{
  "router_noise": 0.1,
  "num_attention_heads": 4,
  "norm": "rmsnorm",
  "rope_fraction": 1.0,
  "qk_norm": false,
  "tie_word_embeddings": false,
  "warmup_steps": 200,
  "dataset": "wikipedia_en"
}
Below are experts of layer 2 (counted from 0) of a mixture-of-experts language model. Rows are named down (a neuron's output weights, with its number) and show model dimensions 0-255. Each number is 128 + 24 x the weight over its row's rms, rounded and kept within 0 to 255. Numbers have three digits each.
Before each expert's rows: "comes before" lists some tokens at least twice as common just after its tokens as in all text. This comes from a sample of Wikipedia text that the model never trained on. Tokens count by the router's weight.

# expert 5
comes before: "|", "-", "\n", "==", "The", " a"
down0:102145146154120112175140102112145128105115087094133114179143126125133131158093124134126113172146137151187157136137077121139173110148179121124081054114098101123127144119127139141141143101080152127141118155113134132089100163133094154154137170121100099137126124149134107146109114128145134169119131153121144097134114113166138106139115090115112118136128131142100167131152150125117164144081125089100170099143105134131102137144163104136169155129155127132124114090125169162136097134149128112186161139134103158130095125114132163098129120093109109145159120161090147116107130096106113150114184134116112097152160122084097140132177120138157147087136171081119149156106148138150120106099113121120152140141111110104109116143127098118132113153162143156157113077132082104134147142132127
down1:160100078155164161094137144165174130100158156126096103118126094101153137156112116125155141126137151105137136172160111120134138128148161150118114140157090144121152144139124146130115113103086130132142097159147128139113106110129085147101073140148081162129104131165119112145105139076098110127148122137130100090137121123153159145155150138100139172156132136119097116124128150143119147122156112098122114123144155135121129081118126117140149145137149130140180066148098152155139134103138096176123144132135151118124135153142139140148116130175158139127111149114144108120125159110111116142157184181127143141132106100095116137146104167157122074151144115101122122056122136160131155101089144130120141112113149156092146161159106092180119124076165140102115154101168104115107136089096144
down2:125155106134140132090116122128148161101141141104152126120150119104135125141076114109144145094109124105120151152124076074140128145134153102132150127141098121124135099118138161137114120112137144112110109164136148143098165145140102121096102146184109137088113106094090109109102117136114175121157122117147123140125130093119121137159172146098161104096121112134134096062129129155115114081125147073114138152070121123113114153115113120160140120131175144131156090124119171124126122159151135140104114143100156100131128156139152110180147120115132122121119122097124115189133097166162139142142133137162150093127116148156184144095088128108092126076173118119134101167153150145076171142139118139174145134118134152120137084095129108154125147100142164116135155132178100139137146118135182
down3:083178123105156143140119147103148102100118170125148116121140128130147137106136119142087117131087129124144143096130132143129140116091168144174149150141167133146069135141132093118124095132128144154115122140142148142149110143144136147136161140097145115061115138131144113166143186136103092173128094143111156161195090121143119134116141142117096065155119112166106133033119110133121131154127098124098121135162097148123125139132151169122092098105154126191123094137113140177148156170124125098117114120103120071151118094124104128097149141146098154107131097135119149129113115125138126124138128133135110123106156123144154096101158199113141115116138130168160138120142138082102099111130150096111134115163109146112125117142107144138120139111130115096151139130130127106134109159175116
down4:144099132074178124087125140104128115119132111145156161150119153130108078075117137116124125125174122123128099121119185136135128137116087149171144098134154156175140112139148134117157147097093092192123123181104134120162091138172129150150162135151120124144152097143121108131104100109119125161114123172130129186164134131149177115132134137117133156113078116113122120104121070115153144122125203118153139077107156124115122131152114135110094153099134121095115206134118130115094142124157120132116142148168152131143078152096098100142098129113152136133188124174079102144159139124103144142132118200128128141140132122121151130136138152137148133118090125139104112155120156122140143161116121138137091115137121146133144149112126132134115147119168129140130110113120111121134138109148152
down5:160116107088130147118178097108144123144098089127119169101175127129118162124111174125090113159076173152124086127109086134106128131102107160086075129128152107119092114145145111134129115163121149142150148127132161174144131147109091149160118080129119114095089156120150095141104115144056153140192147135160116093147151141151124120121160167119120118147089132111123119121129118105192119106118105157150185114127138109138139135136101117132132177131090133149098108141163116103139147120127135114124157139123088123130166143092141134156141143126128126121145160156164116121140146143127131113069108126146147128153114152113122130107097154122109149099081143086099127141137128102146112117150157136149127152140102081146076148132139150159118121168103141166144121134135156128105126106151160
down6:179136156115120128168144174098180123131093131159116143143112124173113135175158115134102158104096147137153132153112116108140141134118134100126147116139079153127145108127134124113104170135120145131146149127104140125095145123119111124103153139131110139151082127128128118129124128136074127126189097109108138131149139117155158083185146194140117123097097109122106102104135126126106139186126131115126124125137072180104105071132108132129144094144110114128086108150117163113141110136119133105143174112143115131154142119083128095151097134149108139147157168052132133145128109124108144103097150118153154147086123138091109134114130099141103118143148114128143095094136118121180133155107121124088132129172100119151185130172101165131142144124152135126133113174140166149110079125141144
down7:117136165102149108155142149149140148105125148145139150132172105089134124133178109114175114128149110128137122092115140111129136110090149160137133076165060182173115156133106094117108129130145152148163151120144155120144130134119116127115076132124102101084131127102128127182106134117098103147103126139115111164133159133124096083109113103134156092098147180139096154148171130118138110113152126148066144137170110143127124103176086132163134143141117093118123175156098119164133112123099158147124110113170139097150103080127146124139122149166166111159100137094124148125152176130144106105130113162125110180125125141129123117150074139125093129128112124150126170124115106134160070097113137140155135162120098122128144109131091128152138118110087116135127120137121137140124104160085135
down8:093097077122136139076118132123134158136135110113087127157113130149092151161136110146148122150133175121120181092120124108140095111135154127155072156160150171127117136168147134107135143126105135114119171107124152132130116118109150113120089157164097104104099133129208085086123105152066113127149117107134114105112130100116121144129141119127088134095136116131138125081131169138135120129152186117110128140134160120085139086139159150163130144128110129140158065125104148122137140100145129136126128132142183107153127156130156160094161152116142122125158114137110137159139112108155186123104154149136164149146174123136134100103130124158129164140156075122151173111093154122113120092144127135135100114143122163091148113151158092144161097115096149101139134123094155130144118114141122
down9:118099103111166137097182144125143096117100130102098133100137116132089148116113107086087157089103115152142127098173127159136119101122117082164140126116120121141161137107074157133146093125155120147112143138118137144124109111118154115137139151143126109103060126113141156114118115114128135135192117140075140132100159112080091140135117133115113066126116089116158102151114053158103096081146166106124128162102123119118134143137141119124106091154109092114122132129092153126123139100112140138194143098140095165140161173150143072184103134127144150106159123128098108145148145144146122079137115124121088109129114139157095147113087122128103120118111117100130156110135129145162154141157138151164119100142096163133104124102121144124152127138126150136092148155156142121152130128135098
down10:151139121132082152113137122181115159134166146080142136104093102153113104106118091112130135099144125146137103154105134142147135111145150155137119128044152126145184116120087130192171116153081112130142124144094129184148142117118091130157152131096127129105127164164112112090114141090158131106131157093087105111110144117159145113109117115117143133151125114117110125129107112151107135111140127149104108133134120163106104083131098145135152113131132123144142096145112130139118087170106142103167142064116149106115119162138138164102097114163142102107163109108142111120134109127140173111099088101106167107108174128123114136147126205127144130096129075133087124172132109118114132126154121130130113141120102127112112103178127151112136112159162093154134096129120124124127112078111134
down11:093108127111120142163141174108140152092116099133140092107154119151104098145132134135111174109126112160145092111133095146104113095094137161097104105133128172080105140107124133101178111110138122085111108102127120148076139112147106102122141153140130158150139151141116107133114138146105084131135124107096116121154098130144152106139142146149118099117113100132148169122133153128128137191129151115194146106155113135166100109126158054082094130118114111154130087122107141128123146088133124170119133117131114100132145143157138122119120134082096128115131148134093133123146093130142139150067144139136184146132168114130101139167099141103124075110166130116161136159131125139069120139132129115152127154078136147155130142146075164150134150121086155142086122094148146107163136117110140
down12:090075071158118096120120118152147148133105103177139123146094158167139091114121146118136147145150145094157121135159109100100115098130164135119143114103140138130149142172164130104096164157119128134087132112123105110136157165157112141129135100103135113115142106118148149109134165100087154166124126121129103200115132116156148118110123097130136107118131143137142131129177123068116181085113119115104150135130114116167105118112125147129114131097120125148101124148120118146134130153123154143110166085163167152125068134096143106137157152120161143170095091156123097090128159088103123162146123163146127108108118110145148155120139098158120103114134165137146130157165125096132123146114111134093127121117135162122135055079121187124121097159106138155123114134159137133121161101132162
down13:131149147131157197110109118168131114172133093143165123117109136130115100125093094090171134173129129098155135119115130160097134172093135146118141164139161159147127140111096133110077092157123128111130135145119114121161104150138132099136149170124110104070155140108133153142085135163121138116114122181135138108090136131099122150171142150095134091139132106161125151157106068153117111145144085084111128152069145120099128142075131143109149106127122104137150150136162149116153158150128140149116112134162125128109138155138119135127130156133125129125186134082128105105117133120143123123165108139132137136101154132126145111118163092113160097083134126101108115155148134137136120099135134165120121159139131156161165122097137134077120157132160074175154132101171115180161113140119108
down14:138173157140152173137122120134097132072136115095120092090115146104141126114152114123120061166131167124134135121162140099118092123127123141121111107126135123158150117155118176122088129130153127153151115177162114072103127093093153145101183121097076127106152130140142121144125092105112120160136125146167096113122137158100132114166123146119152086136064074122158126168116124128145132122106133129103150139145134136145151126098139161140134158108136088147131136142168174123075091129110135126100136107128133134110121101099139119129105129096112111106164162152160111119194087102060155120125142105132118090144138114107128127111126099117118112131113118117137115139150136081115147094102135157120160113130104136122130118129119162120102101140120124111102154154162087127174183103119110
down15:115109137115141091084133131094143106103077136101137131130115126132133154108169152129133097187170115100143149142144105146181150120134135147156106079168117136104134141142107118152102141116121151140103122130108168110120169167116137118143136131162137100145112127099135177122126095119101132151157091126078146108125099136136118146104152138137117132119106144175117110107111121154154126120127124152116104128148152122099126148155127136146092152144135084178148053147163152153094149181112116151094115162150163115115123135139107106088140135141088135073163155133129088124136143154135157130149157204099144118106110136081123127104130155125092117155150115129089100098089157143086117147121124122148148119184142145106130160095093139158149123168146118158112105107113117110105128117106129
down16:162173173123133170136130117123136140078148181171116122154127160138152115142159117115144159111135139171130084108139119147149143119129113145156099122120139100109103158107144086123132145148142089116119127139100093106140116131130116120130133067142110145171121128155125104116107161121154167152131159148122119124156134158134125092087126119161146132146179121110110146182124129143142113141164162149142164121116106127168140133160123145131110157122120153098122152185130147172089108102140103111110082118118101174178126125111151127121115105113159138129165151142103115136090155071134160169098146133112116099105120139140143114099110134128166123114128104157150145133101112180120089078138130112062124138109146135103159102142126134149115176133100136135107174102146130176128106102096095
down17:101147134097108161064123075151100137143114093111127095096063095145133124137122128183121149183123103101119130127075161079118125095124094105156118142131087096169125161144124114092098153156150159111088110171121132131110103113149108116149131125139109110103167177103115146135101129155127156149123146116100180120156097132136115172147149118132097129125138099184137128105138157177082124140106095101154113139132129153147114134157165110132147131132148139145161119143135103125112117127138158131124113100123139142106132123093125126151112123153120089125136102146153092146165105110114128132169130149160147131120108133109122138160109138099166103158092102137160082130140121127137100115127109159124149120143058128133134109114116124150119138131147092126136081167113190152124103108155124
down18:114147118081138123156152155136139133158081096134147107123144151130114109177136174143149119141120146112094117132147135105116090128084170115111144140114110114138102107161153140185147122147103150103092054144154176158115088130150138115156119142119161132128123117171101149117165121144142138154162132159135144092098131114089153128114130156121145138110127148115093135094138119147129100132095161076074090144095095153098150122110110129088117144151117133109151158121076120129129109125138090146102110127106091162126169111134170138137147152117146127114119074167118107144116120098092117112136117082159151168095113100085162145151129134139135120111127167115121130123131129152155093107099147116145101103109167101122121135131141092190156112150105116099140146123108149071112122123128118
down19:142138100083150140146121086165124147099135097125113116122105138125187085105102151139123147144105105117120127119133159149081128138132149104132132139111149094098152089146140123071137111186138153114130107097139132116101126165167132108133113159122132088137122102099090150151092148136114114098132148169136187147157076124108132121142141099126126121126113149113100166134134097139183075163106111137137151129117115101161158082135113105105162170144111159131131154153128123106124186165125158159139105154105151135102144135141130090131095148121129178127126117142103120164150151141145154130105078158164157095149108132108171111119121124097126110124133134110152117150095131122146125098128126139173094153110151110140104138150131154111099109088166075137159145109132100139091103163116147
down20:144179162092153101137092102132120084087113133124143143149079095069112117150139095113101146127127130134120140124125147123111121159116134158122130132127107098130120130160127162091187130122115116090100153124132168137127151089138106130138127144190132118199121139150112140111123146125106127095134066143120143101120133116138161150101145133147147133132119093129091136108135125174118111141182126150136161143158165102090102102111116101159141087111129136101158113174113128169111131097135102122122112128080141149090113057138115105139111085134125130155142129064097117139135138133162128077132105103142147145122125156123122145125130121114118125120115130134161154146119186128106113152130120151143142160108121148109136114155164163117110125092127184091116131107144101106099135082079128
down21:064146171083088090126116168090107116109131113116138106177126134128141162160116148123126142111136124154158169158094123140119076187106116121093158141105137136124147139083151116139108104108137074152117144140159179120128127136125171106139112134107123100125102161124133096144110092120144118144113127138126155134118096120163153121103118098125110171111130099114155118084141112124124123145142149147121125119122141177073180123085116162115118110127118136139113143138076175131124121125153142136163123143096104157171126127144139121141108139155152110146133118117162153138125145165075154092108106085070101130116107143116112108200171156137123120143106104115109141125121113144132128140155120125163134114113140096144098125161117158145114139098102102145108125162111114148123130108062093
down22:111148102130061082139160168130108117141152106142139100132109133141119106107120070107132076107166087121088155127073120087123134104143106097120137128122087110141118133119153118164145127132130145164160112117113118118103155127151102126102120156138141151165150133156153150144130090130119163160059125151144150149114142123139125108121121119183152084092121148147082133184122152109137132119104152112118127113131129151132115086118132117113105151136149173114140120129103159137125094161133111140117147123132144129141121131095141088143071102116145132136121144168127135121137092114138132118103156126133144146144140086114117169093109121154152144076105105175114088105097143132092131165172161133142114113124120131114083155141198114134122113131120160093137103157126093102121083100080115
down23:100124114126123123120079149108170123145160179149129161161103116124116141111148164074160151121126135139125119108155148135112082109135120120116123144157069136109114113097106150096113159118141108111116171149129137138116124117087132110110131110126147157054133161187122131144092124107106148100104137121126133128130134118175087155106105140130077093151213107169092137151131146124145138188116123129117163126125152127152122103127130133110129129113142182116114132129141152121100098123109101127120147143122138130130089118112129136126107130078186115131113125111128125132122086153170133134107113151118182166096114078128163130130105136090144081143168125110134112096083131141113141085112111122125134119072129084109132139137173137089140108130116141096124149143075113152119127127148121
down24:110152090110150115075119139147148124131153104143164152134125130129120119118152165141132160171118150104109157126125129141122094113124139144108135174133140131125139131139138141134124136116158113156136159172128108123121086148167137142145161162097113107132081140102111153116128157154081106106128146104169156114089141123139128128143095101056130146060119104142142119172107124120135172172123112104131170122105118112096145166087141116108094158112097137128074170154146118157118113111108135121131131124137139155154122139148163085134075123125139124158127148149148111118182094111100183135159112171132144165141130111144134138112146132124079158129129127140113133161135197095129140135103127142135092112128159149133136128132143170124085138131119133046139134156181133158141107135151129
down25:080139117133108115090152121177125152109109186098121122112142120116125099161106116126119154151143104066109138109159148107156112147094167128151141133163146091134140125168135186109165092140138131122116166143110104116112108128116126132174145136095144124112127174128148132113071104121072087127126124167126115194146115139160121112112110123102092108134114126097077110141139129170116108157130143144098091145136129128179162123113116142149090134080151193116125150132126123142114101135107130097119131103176097091136107143111118155131144123124145129166082098138098121155143114138128158114135124153104092102115115143166122123116107135114122120120128100123092118170123087123158135138118095102177139128170132091128102162172095151128093118119135084140132164127119123152149138153144129
down26:130150131154110062093172124096178111151138120148119126099106123131088113112122125120135106149160140114141110093098098140091103144117138129157138113135127176156120113151123125111147138140145102115172104139150117176097139081115125167172113095098104128104136140148095179108147127104109129143100143150113152164149106149161138112100181131115124157137122131123163147091139144106149128120131155127092157176145123128133168171085126103165108128139073127111119139120147126098118155102135143116129117173113163176138129129107125138122169159105110151113093160113105098142115104093092141127170155114139139115133129167138112132089158119138102119135130088137111133187151149146139117140127142091081072111150107126130123079129123145098164121135137122177086095123164128112123128085107110
down27:138149140114138105121159141125098135143102129147068073118136127151134104103109086100148129166176118183141137083147154131102114110156141123111143121166125120170107113122152142108121128122139124119142142106100096159126172118140147155102136114101134133130126121147116144116108148155154123166127115135143160125160131118179164142114108130091141135134145142128127126149116172158144141120095155138106123107094102105118114125166144078073062118176156119095137147128112151154085118113144138131145139118112133148165174130113110091101138180128080159153157136113134140087087142202151119097147125149126167127140152123149146143143127145147117178125173137143114133138106102103098145134139118103170120154136132147153116119136148163160103126069119098128091163120081114142145089122114158
down28:146132130146135134127122107175126123139118134150133100122093142148110131196130115147150135133166169157100157163158139139162173134136138137138142141116166146116109136116139086111110092130116147165090110137127121115128107161095141144098141167113094104144166151180127156108115111114151110116113110123130120148145110131181139098159098127149137122135126133132155095121112124101103091105149154035112151149092113137090142112070145130149106121137124139113137129139167136111115158128101153106158142089096179119137138147133113113129145114170135187157140158142137124155096109123144204135086158150119120129159103105131127064128136095101126157132119132112136150117145097115101119119121105125123148136120162127108141099140092101148114148141134139122133074120173134187140149106125182
down29:150146117132093143078139113126146117127134107112156139111130130165157128123144107137138136113111141144134119132112142147097146111098120145113117120106097156108125088121117177131173138131146084107138129131144126122185132105144103111106110107144140141096100086119114102142111170111123062144103121149136114182100125121119115116155135129130157152135121157134101152170110166119158142104123143167128164118155151130123104123122065119106148119091164153106107203150142172130138152134109135167113138107156129133132089082160125097144097143101138133080095124117121184158131106096117124107113137141128151125134136171155138131114163116125180147115128166174123135127075143103093161099167134157119141130120109067154123103140109104158168056136137127119131116086117126155163116121097120
down30:148128125139150104149175117116108115090068105199122136145133154162115145112103128099128111106123127117148153093147153116106110104130156139133125167153192112146125135144138085146083118113107096089123089098127141173123104140070128116153163163137113105130156134090128146134121106122146131149106159126078150114098131170121119190129106167130113084119103122143110145160121169154141142142100103148113127101102146179133137130122095129174166088097134142105121138155126143134105108081091120139123115140088134150117128109155113150094103134150108106130117140121099157145157157139157111129186097134152110116157087145119131147136111123103155127110124113106124124089107096153164142080136095143146123118136147154162117147151150136142105140116138115100100147188108127133120137132134073
down31:136133142089119148080111149141093126129070076177123181113128150154111125163114100097121150127125164147144134135123111119125162121134126137113165104121123116130118146157117142142080137096088100133133111089090150112103144128106124156125114136107113130125150121078150137120135130151180139177132070131152112126106142124165098122143143141059113086177138151140155096099132128130099101103135109148153122111137103068128155106090127131207143118135145181110115106137116119100095137118121132131181113113139118160141133142145141128177131092135136164111132140121142061111124099103127161132135098163152101148144139111140171163136142141111124146118099152142127110093115121131165113126152150123147117111131080088137132167110162108127129162125115152114106112111155086131102152141135152
down32:125140121090131100089123136166114134132087147145077126122114153108140092086145122163158138154154096125125115101147132136134133103153178126140111102113084140135086109079138106110111117143122073130132086133097115165119123153124177144152115193129126101135168114138146152156137155132098133113155108129125147132145096116106137089135152139145109149150154106140153160149118103194150151146128108127121152120061136153102131135130142091150160132103129095121109131138104123151140128131094114090151172142149147189109113123124138135169101123111117148123122137095117169151157125140154135140146147117124123108144184121145149131155116153147126144089161115111128165150097156173093162147103124124093159120162156159155128098146057106150129142150098115155099130153142164132114171137122118
down33:095153128137162120093106120114158120190107125110102161158125104164101138112141128124131145139123087172121117118132152077120166144107119158109114171147130172178123119108148124100152150106120138171142119165135148152104138143122103118148146143167134138121100139169126132135135107150092124151101106139186122134128155099094144138109169141149124133107138100119146129085133104118115105085102159149123128145143106112075122129137128134145161165125128120119128141117112133130126109137148138117126135125093144155093100159131107176108188110151116167103140142150117128097150136112114111158133099138140109138145178156115117121125119166185088080115152128106161106107123160144075095134101154115136136160139147200101099123134140127078098113123081093141077125157144111094108113110097151
down34:103136136117159134124140076082115144105151136148123130114117123161111115111148157164152110188115121139126151123149081091129159168144130123165127134137154156155102113122118137149122125125075126121125118150171143111121105160086106111136134143129126134121125167131099173135138124104123093145134111152131109151140140102176131130114132142132133129127130153151126158123165110175109111152119169165144086109123105121162192161142134093117139154112110134093161078088137199123091103111150172154153094129140104116115156119117097156130119138093131105103173098186148122141131132140145154120124157164157122127153120159123162146129110113114116066118167094128124130103111121133146138127142107138181102165125142107142117082131150116077194165160135100112124133171146128139142117129126135
down35:115126130082183164121099107111132124136108121147138155148094156109141127142128127118109136122094175167142176127134112127174130112091116130111127148097088125185115105127131164158113139130090092134124127168119121108116126176095105121098119178116150163120112145121133137118102138149140107136119127150091089078130180127135171114123159183155151141128116153130118179111139089103135092165138160112118159164194123109088187149132133092094118085135159116141125092143102137093129152180147106128134141134159110120140086163116146106150139110084129103113163139152130139152128128137109126093109138122138129159113105102147098111094119122112116097104088098168133133131172105158122123150151131163170098150137125149146175134143146144112115116125156129102116143157109131160109115120134124
down36:094152101127151144122076090098124112102172137126120088168088140098153170119082132117148167101110127086158140111132128146095101119118108072091114120145149127180102127094097149171082130137111128073137116109102129092163163133173149140097091126098131136122136145149133105131117174152135097175098123122107126150135126125108154121136148139090114130130150092128101139100117148149178138119153121110151136162114097158162156120094131102128148168122159162108109089129140140156158116128111148118145141128148122112140110150101128095134115122158120113156156164125110172154125140093115112129112041119097141120112133080178133140128141143108132135136158106115113103130097141099150141110143148094152141137137130092152166102116140105142153133116173140133126135105133163120091135118157158
down37:137134068126142125138111108103119115111130141107103124126113135125161132069162136168175101070124087089145132098132119125136098118137106110134117134116158135085116128172188166118141148159115087132130129072157097150108111140194107137119102114137173130123118114146143149105118148147123135115159147058087109148155180114132124156106117085135161145138161156117133112191114167142111144128145115131146113178119094121123126169177127134146125130158119100111147123150119149118097100120101135105108130151106139113139115165114136135083151092142112098102163117140114115125135124142089132114127150118149156103092123140130142123153134088147124101138124146107138125074096146114165147092162119122121121165126178114115112122109108128104124139147121153089117142114089157110169128120076143
down38:147126151140124156137099078106110124136163175068121069118135112117094145121137130130161119106110131131112102122139088128109107148148084108130119154132145103120115129165101104128122142107118147140185140134101095136130116178121163145116132129154115135073121113129122141137138150103151127164139125178135146136135120149140130124168139084125112117159097132112155130165129136122131126126117117142123136191121124133149149144103109150122132147121123064095145146138178111075112115122123114122143125096118100095128158122099129088108130151082146144119137148178153098143159156154111164130125086125092100107083118167143096154154125131160118114131142155143125101138143161163086124199165080145120106130141118066164117096119141117113143156148133156156129094136095131110169079106136150
down39:159126113139150120103172109153122115085130102151147109145136130127159150087165131165129103121159142134138115137064093161146076148097171154136126125153123150134127132150126128116091128090171130140142143123136129155129172127132091135146094109146124149083096101163189136131104161115133132140179125110135145106120132121118116112121107145184140124131124128117094132123076090079094099136121119087086109135120146142135126120120129107165132136143167133133092162116139121148136128120138138089110148124106133125126134139166128143102117146111143201109131165152131121154097090143149131207125146142137115141100145155165141086099117148115133139105189099113110116112133101104144078149132166105139146076158156111128139117125136172128138127122125101143125114120159109095130090072112099
down40:129122125133115119141143140122104117132192104125103172177134123162148120144141129157157118102139116166128145142128135089162127152153135099104092122129108132131122147122093059183127147139176116137088118117129146133146153144129084114100148115201143142141124106126135120107120124073070133107151128167179136127182183122138108152065147139202176126103130139124141120082121151116121127105171106138135092067128095156107134126141133155123115133104174118146115141133154139128128129147135113128094107137173107147158134089114097126134149091140147123103140117148102111181122146143123151129142154135133127127137123098145127136126103127143134124107151139072171146101111139131104144138145129146067146121151138122082128142123111115142119115127126105135128138075116161118140104150090104
down41:113091119081123118147132156105132106142113149130143154089118106131120107123129103096103074117100133156092121113099115132122171146123119138101096149118170126081138120134158137148167162129100095170110092139118127101107095104105182151135132185156116107144123125142121119105113141097177143167133133101133097092104146127097112125139154100097115115125115126112108084136084125159133127129144128144145125087142104101102147121158104124155133103112110183163125114116130161063151142122151103110109118095145144097139112162090129167152160168114133102076127128163173134155159111103114113130153162154141177126103142093096127148082067103120125126090100147113077089117119103121116127117125129135124139140115149102123141123093144166164127116170108145121120145161155117108128108107119144
down42:134164157138184115135068087090121109121129192127153176132095138085148132123123114104119118142147136117154140114123142088124128107132139142149082116135166114135157159094175148122133114132103122131181106126133113140098138128102116148159141144105118131088134176165134082127127134104138077129134117136133134116112113159154129108098136132157111103113086127120112100155118146157121096098177151142100069096096126095160159138091134145124081138100093100127169138099122133107144128150142126170120114111165112148138146123128156121131108109114094121154115140118119121110168124147115093094141142117124096129114147141146133143053120177121117120153150114121109109158105121150102137201116090164113114132148160120147135114131152137114140088130150170153137156116106120100104090082110119
down43:146144148122155180146138126131137124111133140113170181132153110141139151109147152204141152064162113135091098138105129102158123144136131105072138095156134141168137133112156112137138080112127099130140114103123092130150115141148116181147128121077109118070163148151108152157176132090142177113104150124137116130127069142097144079183118111127120142102125154102163136158102109128153122128104141118132148123156109099151086095129154079114107116108123151138134135141121135082134109095108141127135137092083145107121134128130144085112124149152145129161149147101141116148129120160119118128126097149148141142170128126126159131165178134149119101166111133147146157146158188142172119140139141117127160129122128143131106128184130106122138132165181090119146114120121145117145141135109126
down44:133158120125132117108120113146147118127113120151099175123113119056152114103140119110115173145071155138114120114116118165120112142110112142088113122142125118135108153101173124144139133105148149127129132162130132094120175088127092122113177120092124152128187122142118091131091081127100101146148151118161122126129118141159132111168086124125098078104137159125141133135133168145151136103183122118113149138157138167108102148154137143163126116102115153120160126116077157126138083175152125118148108140152149122134160104105132118127106120146134146088135144148131141168151151101124100134175124120100141106127167123118061087158154133116164139091122113117105102160150128188098155160156094149123172081155097134139139143154109105122102107138160167135134149085150126109158124113134137
down45:118124111103176120112156127166135113124148104130159133107115141102122102155168139113145140145091175160081124135130128075134123140142103105095156149154134132209148145117115144129132126100155111149130140130093124084135109123063118150118128118096164079156142150135152109122119161143108171126133102119083119160121135096144117115113154162128187147151100113123164105115123133129118161108097131135154192128123122119077123128104111127115138143129145126177111087136138135133149103128095110122101183135110103125142112140119140171142126123154155110140131193107161133114119138114159100120106074145126158126080126110147190129081078114119130139108122116073146096096141128106134089160137110139136112155143145117138126096099158146144123122151131091133149156157104108110120122156151132
down46:132099128101152094154150146161121150109146134193147126150127095127109109133118111111135113171132132121146169105106175150102115151143121131113155109095129111095070110123133104181098138117149101146148135111130105076127117114103131118124146101126110132106163157135120155108151126140145134172089143138140136077116133111139150118127125161153139098156165060155116125160125133129135159107107081119134130082111158164095130091101139131125125112143137099156090117159174113162111083130138133194114134145153120117095107176125108142122166163131140107137159129143108127103120146151144129133127112135146142139112091136106152076150160078106077152133146143114129141171110122179108140070116151107126142093085113101079130131148115115152131146138111113131139094082115121112153133153135156
down47:158145131163129140139117133140175112111147183131124152127132122117111099126169105151105159166124117146138092096107094123148135112121129156080137114119137153093083115186101146112110105111159156127165179114152090117126143173153130133129098141122119118101116065135123128115151149120153112150152108165148144144111134132114141108154162086107127116142120134097083111107138121082182107129154102148139155150149170099117122093140159129129165136100139125058120083145160147120121125133099168091117135129151120135127159138090109111168089146136114116127151101123156167111189176117134100112119085145108111110125092133114109144120155107078114127104091118168172122137113087138113135130140086149135161099109161133146131119128133098117124155121129139125161110155150126110122184118126139
down48:110129131138135120190142115153107090110150104144161112118128092115139164155103140141139105170126115124137090140075125128129094177077132112178147105079129089138132132151110087118093110100163093143099105110106127125158146111070142110146133115120121123101123134118121141147125106110124126152128137144082134086139157152129146115111133185142144141119116117114142142164148146177145119155139172102150107091139086170117168161125131143110166181141123132160150143144141124171122113136124123124146136146124158147116147114121120140166142103169092139103148122151133169168108174100139103153067167144131163122068155144138137099117124103156133145157151107128068150086119120120161083111160152104147117149104154116136121100126129147096115137132117135112129105146141094159112124139119146
down49:132128083157101138056110103119119153179106114133118113128138118103106157126114095124134106092125126131098109104112109120142124115151080173128099129164125113109147124108121126109109151137103179130145129109111073133136135096080109110128109100136129098119105107171154100142132136106158173104110128079165151100160083170116086094115164152147145135144138086130146103183111122142158150098131119160115118142147162085112122107125099131084105149118169109111136168090156107118105103096165147117103099112084122152114114131115132155099124159130124118145114124115151127171139118142132085130156155180138127130106085104135125143196155123104125113159104135136082132123127104142108157143128113130102154171140121126113091126145113142129141082096103109142129100130133117158130118160121171
down50:109134143139141156150130104099114085128141168169153132117147146140133140172141123097140151126126187124152110120119173124153122119080137125135114098134151089073150151131079147143106131099130118138081125126110124130141069156155143117100124166076177092131105153126136167092176201116133130125117150151088092152131191145108094116122137148154140139119165104160153095100089150129107160136113112107126121157117121104108098150132142106095135137143144121102118111149128133099129105112119158160164128100111111111130164115106115103135150135133138104138169090096139137135120097117142137144137103131105163151109164152134112111105131120112114103108111074124108070119137134112123112117142106156119162120128112169125130091123134087156162125147163127121055125142088128121119095121120103
down51:091145143119105163127128135079145098159117146099121075094157143116132149116106154115109139130157105099129083096120133150146100141126118125115171139100107175148136109129125100116065121058139113137129118157121099103115133134125157150134169126096131105152160150125131112133154144107129124156129128115167118112115139194172129119127102113125134117125100151166107134111145119093167129105078124145112170149137140120076121144129110120153125082131132129093140107153123158136111112109167128126128140134096126117142133129090116087136110133111161126091088104143137114117172162124103119157111131116127132152143143098138121145142201120124132123144159145098109198135166127162113148194086080092122143131173128142139140114110124136151143162102146143200139106114138122138156153102130138
down52:169141152141111131139145136123110160094124140132123123103130058100125092124116162128134129075157168116158100177169143159099111108185098133139106119116098152148140114143135154164118143152090143100134171142117162132088155136113149136146155142169131105098152096139154110132085159147117146160144132133177116123122132159106112124132137123115102137150111139096106108125119131136089102100132180101108146150111103113143134157171121134146125126104154129131149145153162121107094149166101146119095105118129143158078110145124129125154118092164119179084156127098101126141084139120136144080149164149113113129110135097134122132137180130125150077139121098096134141106149144162120105143124142125130116135091155134147150120131134138119178133135122104122153174141127119181109165053093114
down53:173102129111091117133126140136121148131138101147098143169125180122114138132112116132098122118134141117135115130146081111144123086098143110118145150143117099086142101125072127095162198134111151148132144106120081118096124131126116133189099157082131114101152126129125108157153112157170138104112157111107161150115080126159104127113122121127103132114133101107120101171146123130115090103145131133133145150167130137142109130119141148115106087124121112136129132155108119104125109166123141070141101088096125129103109156115107136147093131125156115134168084145120158086097097148081131171140126097093140097124167079123175169095135131138085155091142109124151113150154140105107076139098128145105066145122081144164123135112140129124158120139160175113156138166136150147136116112142108
down54:108142082118130109142144127133096078136125164157134103120102111143102139090125082104125118161115161088111135148141148116149124106115109125143114092135130112146144160116133105139106141141143156154120123120099120117137112120152157146177124156164141104090142162137142092120129139095121109107172178127086070148149162110140106090114137160130172135110108151132125128098099122116110105143159143116114133131148155092124110156134121154139145176145115127148100112163126149110153136093150129113186097143140138116120106147139147110130178120227129137161132112126140105167116119111113133129093122157146119094099152175130106137067163168123127131145119174126147102117084139134112094134106162105131167155130101091171125127092095151106104088152118131110140167133094138106158132126161132